config.toml
n_experts = 64
hidden_act = "relu"
router_logit_norm = 1.0
head_dim = 128
qk_norm = false
decay_fraction = 1.0
decay_shape = "linear"
Below are experts of layer 9 (counted from 0) of a mixture-of-experts language model. Rows are named up (a neuron's input weights, with its number), down (a neuron's output weights, with its number) and show model dimensions 0-255. Each number is 200 + 40 x the weight over its row's rms, rounded and kept within 0 to 999.
Before each expert's rows: a language model's description of what the expert responds to. This comes from a sample of Wikipedia text that the model never trained on.

# expert 32
Description: Place-stub article text. Words in gazetteer-style articles about places, such as unincorporated community, rural gmina, district, population, plus headings, bullets and table pipes.
up0,217,212,242,239,177,209,167,132,276,221,187,162,171,204,171,266,235,181,202,192,171,203,200,166,238,230,175,124,212,212,167,172,181,158,158,220,200,157,180,206,209,227,181,202,104,189,143,247,152,184,154,210,207,231,177,230,144,177,253,133,265,203,196,228,207,188,207,224,194,174,176,184,174,185,191,92,175,273,207,207,171,185,255,147,186,239,184,145,96,230,209,213,176,191,190,250,135,173,148,152,193,222,262,250,173,175,229,230,177,229,222,149,205,198,268,174,109,271,213,150,229,226,183,224,217,216,107,177,164,177,187,184,190,222,219,149,119,216,156,195,194,216,218,241,194,191,282,187,271,176,224,203,227,206,192,255,253,238,200,156,223,219,167,147,208,247,177,212,156,265,219,175,266,152,183,194,186,183,200,287,155,209,173,245,187,187,248,153,146,216,228,233,208,223,209,229,295,134,86,153,236,191,171,158,186,188,270,240,157,229,199,163,244,161,247,168,163,256,177,185,156,215,248,102,238,262,195,236,223,181,231,262,160,268,206,160,294,146,179,189,142,181,167,256,215,197,145,254,190,172,189,287,271,177,189,255
down0,212,230,197,183,274,150,212,228,239,277,222,103,140,189,152,174,191,172,184,192,215,168,122,213,229,175,223,185,140,218,239,176,167,194,275,188,247,230,200,193,159,189,226,164,235,205,239,188,288,198,155,289,225,104,155,238,229,232,197,264,198,253,218,193,165,224,250,206,216,231,222,243,211,130,237,214,174,174,166,225,187,195,201,259,170,169,155,261,273,206,192,196,175,158,158,232,200,113,175,151,244,241,152,126,172,264,201,218,207,162,227,271,174,282,112,180,210,269,181,251,234,231,195,241,218,184,200,209,169,236,264,204,110,248,203,271,232,239,115,225,164,145,211,175,221,220,262,196,201,226,275,102,254,188,217,185,182,239,175,216,168,260,271,199,223,217,247,204,212,225,223,165,224,161,212,182,243,195,233,225,198,180,147,176,189,154,247,242,232,160,245,145,149,200,179,217,156,165,236,178,250,228,243,182,184,228,184,230,166,165,195,327,213,268,168,234,231,198,229,263,196,161,184,223,188,142,258,198,153,214,159,225,188,233,143,216,104,264,211,176,162,235,210,218,199,274,190,231,180,252,223,218,186,186,249,187

# expert 4
Description: Single-letter word starts. Lone lowercase word-initial letters l, f, t, d, m that begin a longer word, often after the or a, such as favour, licensed, motivated.
up0,149,273,209,209,209,186,233,139,233,233,195,142,166,178,157,212,209,175,160,224,160,214,212,200,248,217,229,169,105,215,151,212,247,254,183,185,205,219,181,272,175,148,234,179,251,189,240,190,197,243,198,166,289,278,168,207,181,267,224,233,227,196,173,227,254,209,212,201,231,116,190,175,292,189,249,180,239,232,157,158,177,189,247,221,193,211,223,232,204,98,247,222,214,183,279,219,155,163,221,160,277,179,185,189,207,210,211,176,252,159,192,127,182,305,166,137,114,243,239,167,201,192,202,184,175,144,200,233,128,226,228,245,194,182,184,195,148,246,143,94,88,231,152,196,232,197,98,133,206,160,173,157,232,132,161,185,217,110,200,194,237,194,224,164,179,213,226,144,246,159,238,227,177,185,140,199,193,177,117,158,206,234,220,149,187,204,256,220,193,207,169,190,207,154,164,203,216,206,173,212,199,277,298,152,137,229,211,241,166,198,151,189,154,164,179,195,166,162,191,215,219,128,211,183,191,220,213,145,187,178,184,215,168,269,195,177,197,246,144,201,210,130,123,151,157,258,182,194,128,207,149,203,219,197,176,230
down0,233,182,191,183,195,178,197,167,162,204,233,220,182,325,208,164,224,180,181,229,153,225,197,254,170,156,219,273,228,135,206,242,215,145,196,202,271,208,195,186,175,219,217,262,217,193,233,201,241,135,114,195,247,116,197,205,184,172,163,236,309,243,205,227,228,196,201,225,190,177,224,211,249,187,195,164,208,165,240,165,237,212,121,115,183,282,216,226,253,231,212,87,167,191,130,190,186,224,165,190,174,235,204,225,204,198,150,141,104,233,171,263,260,201,226,221,161,207,146,265,238,273,268,228,192,194,151,131,169,227,178,259,192,227,193,189,207,188,202,193,264,270,151,162,191,271,254,209,145,188,184,163,171,171,185,222,216,131,147,179,153,188,170,226,231,180,190,204,209,228,235,152,192,226,219,186,177,120,244,227,156,196,177,248,182,214,214,172,248,163,260,188,132,233,194,210,168,149,186,132,239,168,283,238,241,183,229,293,216,224,190,191,218,249,225,215,190,127,160,223,130,179,229,205,171,122,194,214,186,197,239,243,132,136,195,127,243,187,247,157,277,92,244,224,233,223,202,186,214,157,233,176,175,201,176,158

# expert 27
Description: Line breaks and headings. Line breaks after sentence ends, section heading markers (==, ===, ====), table row markers, quotation marks and sentence-opening The.
up0,216,214,204,204,177,240,206,188,261,148,229,172,232,246,188,210,155,98,231,209,160,202,191,187,157,174,260,183,148,227,154,243,160,202,237,136,121,215,133,186,165,181,129,193,253,198,240,208,174,237,151,209,199,150,201,257,181,180,206,209,219,220,184,172,225,178,208,218,168,182,226,261,244,229,191,205,184,213,176,164,146,193,149,263,148,170,206,211,255,205,175,214,174,247,194,174,197,219,220,204,171,180,159,191,175,230,205,275,158,221,188,262,230,201,187,252,266,195,313,155,195,242,226,239,188,274,209,230,161,201,223,208,197,220,195,222,181,156,213,149,296,269,184,191,169,191,158,274,226,261,233,195,195,222,191,295,245,188,155,136,273,206,161,188,217,144,176,130,185,241,256,248,252,171,246,246,158,208,86,206,176,119,201,120,196,179,150,267,169,201,143,275,137,294,257,216,149,218,290,202,194,169,265,184,230,170,92,194,205,204,242,147,191,255,207,237,240,170,184,233,172,193,175,178,230,186,147,245,235,220,197,262,169,228,126,204,191,164,146,245,189,207,264,218,166,184,128,239,149,195,264,185,211,245,238,210
down0,277,206,161,183,210,189,166,239,183,266,188,250,192,170,260,214,165,319,211,186,220,227,149,213,241,187,143,191,208,229,199,287,263,194,114,172,285,189,239,217,220,194,212,209,155,161,160,241,160,245,159,162,208,267,197,189,195,268,199,116,201,196,226,235,195,229,236,197,256,255,184,204,204,219,191,253,175,180,230,181,130,251,162,140,200,165,230,225,236,236,205,212,123,194,207,213,242,192,302,195,170,222,266,197,190,263,233,159,244,203,116,215,144,165,195,169,137,203,152,217,192,152,241,161,206,182,201,192,217,254,236,191,117,185,243,232,257,214,173,190,181,156,262,212,192,231,198,222,186,137,166,197,156,138,155,143,181,206,270,210,99,131,151,172,196,196,156,197,245,220,168,171,233,223,267,192,221,134,271,148,122,225,210,211,199,235,195,183,273,219,220,182,224,227,178,252,296,219,164,156,273,192,149,302,171,216,264,195,197,181,128,164,187,211,225,218,212,228,202,172,223,176,205,234,162,190,197,214,249,179,234,250,216,172,281,221,202,196,154,145,136,207,140,197,228,215,228,167,176,163,136,154,262,147,232,247

# expert 38
Description: Nationality and country words. Nationality adjectives and country names and their pieces, like American, British, Norweg-ian, Finn-ish, Ser-b-ian, Ethi-op-ia.
up0,272,254,185,228,232,155,266,216,188,256,186,258,219,225,183,202,328,257,202,163,239,117,185,227,248,152,212,188,211,186,246,131,203,158,122,211,211,230,218,237,184,190,169,212,281,187,249,271,254,153,215,166,185,242,164,259,186,134,195,175,136,213,211,164,205,277,214,127,211,174,293,239,209,181,174,168,231,253,188,205,152,271,185,301,201,229,149,233,144,197,155,229,199,195,244,193,187,233,173,115,192,215,198,197,198,242,226,256,235,212,211,157,266,175,168,267,230,228,208,210,167,250,228,244,185,202,262,182,240,195,172,251,162,207,235,180,225,126,217,172,152,182,162,232,227,205,245,205,161,205,174,198,246,242,161,238,189,278,236,284,210,202,224,169,230,255,195,205,210,217,169,206,214,206,218,267,177,245,168,191,208,138,219,213,125,124,231,178,186,182,214,190,215,191,218,208,200,190,270,165,271,235,229,211,130,189,163,190,157,199,166,177,222,187,149,210,215,169,204,191,195,148,224,178,153,158,247,281,220,212,256,262,106,208,198,203,161,206,247,220,237,310,251,262,269,153,262,221,143,139,165,136,208,196,164,180
down0,239,281,173,144,179,175,190,190,178,223,229,188,154,109,236,151,253,225,99,317,256,210,156,161,156,255,84,92,195,227,147,152,250,184,184,219,163,221,177,183,242,223,195,240,169,134,152,219,175,205,234,184,150,220,233,204,146,211,230,253,172,217,188,191,180,140,175,212,194,203,208,132,211,145,175,244,127,228,189,162,202,235,224,188,204,169,134,175,218,233,233,229,128,197,202,163,177,250,197,205,325,231,119,188,256,204,159,233,199,258,171,148,162,183,190,174,163,184,202,146,212,207,215,245,216,179,209,166,211,306,181,211,234,169,226,139,197,238,196,154,168,291,227,289,147,165,178,190,196,153,228,207,177,211,263,228,176,216,145,214,208,170,222,232,173,237,185,187,231,192,139,233,160,273,208,195,195,237,184,184,143,178,221,202,153,230,164,91,252,234,159,174,178,187,206,198,163,266,196,230,152,185,231,199,186,162,121,174,141,219,172,160,196,159,245,234,137,161,249,196,167,171,222,203,198,223,145,180,245,197,183,178,191,231,200,165,198,201,93,186,201,227,158,234,246,159,205,196,242,155,178,176,216,185,292,183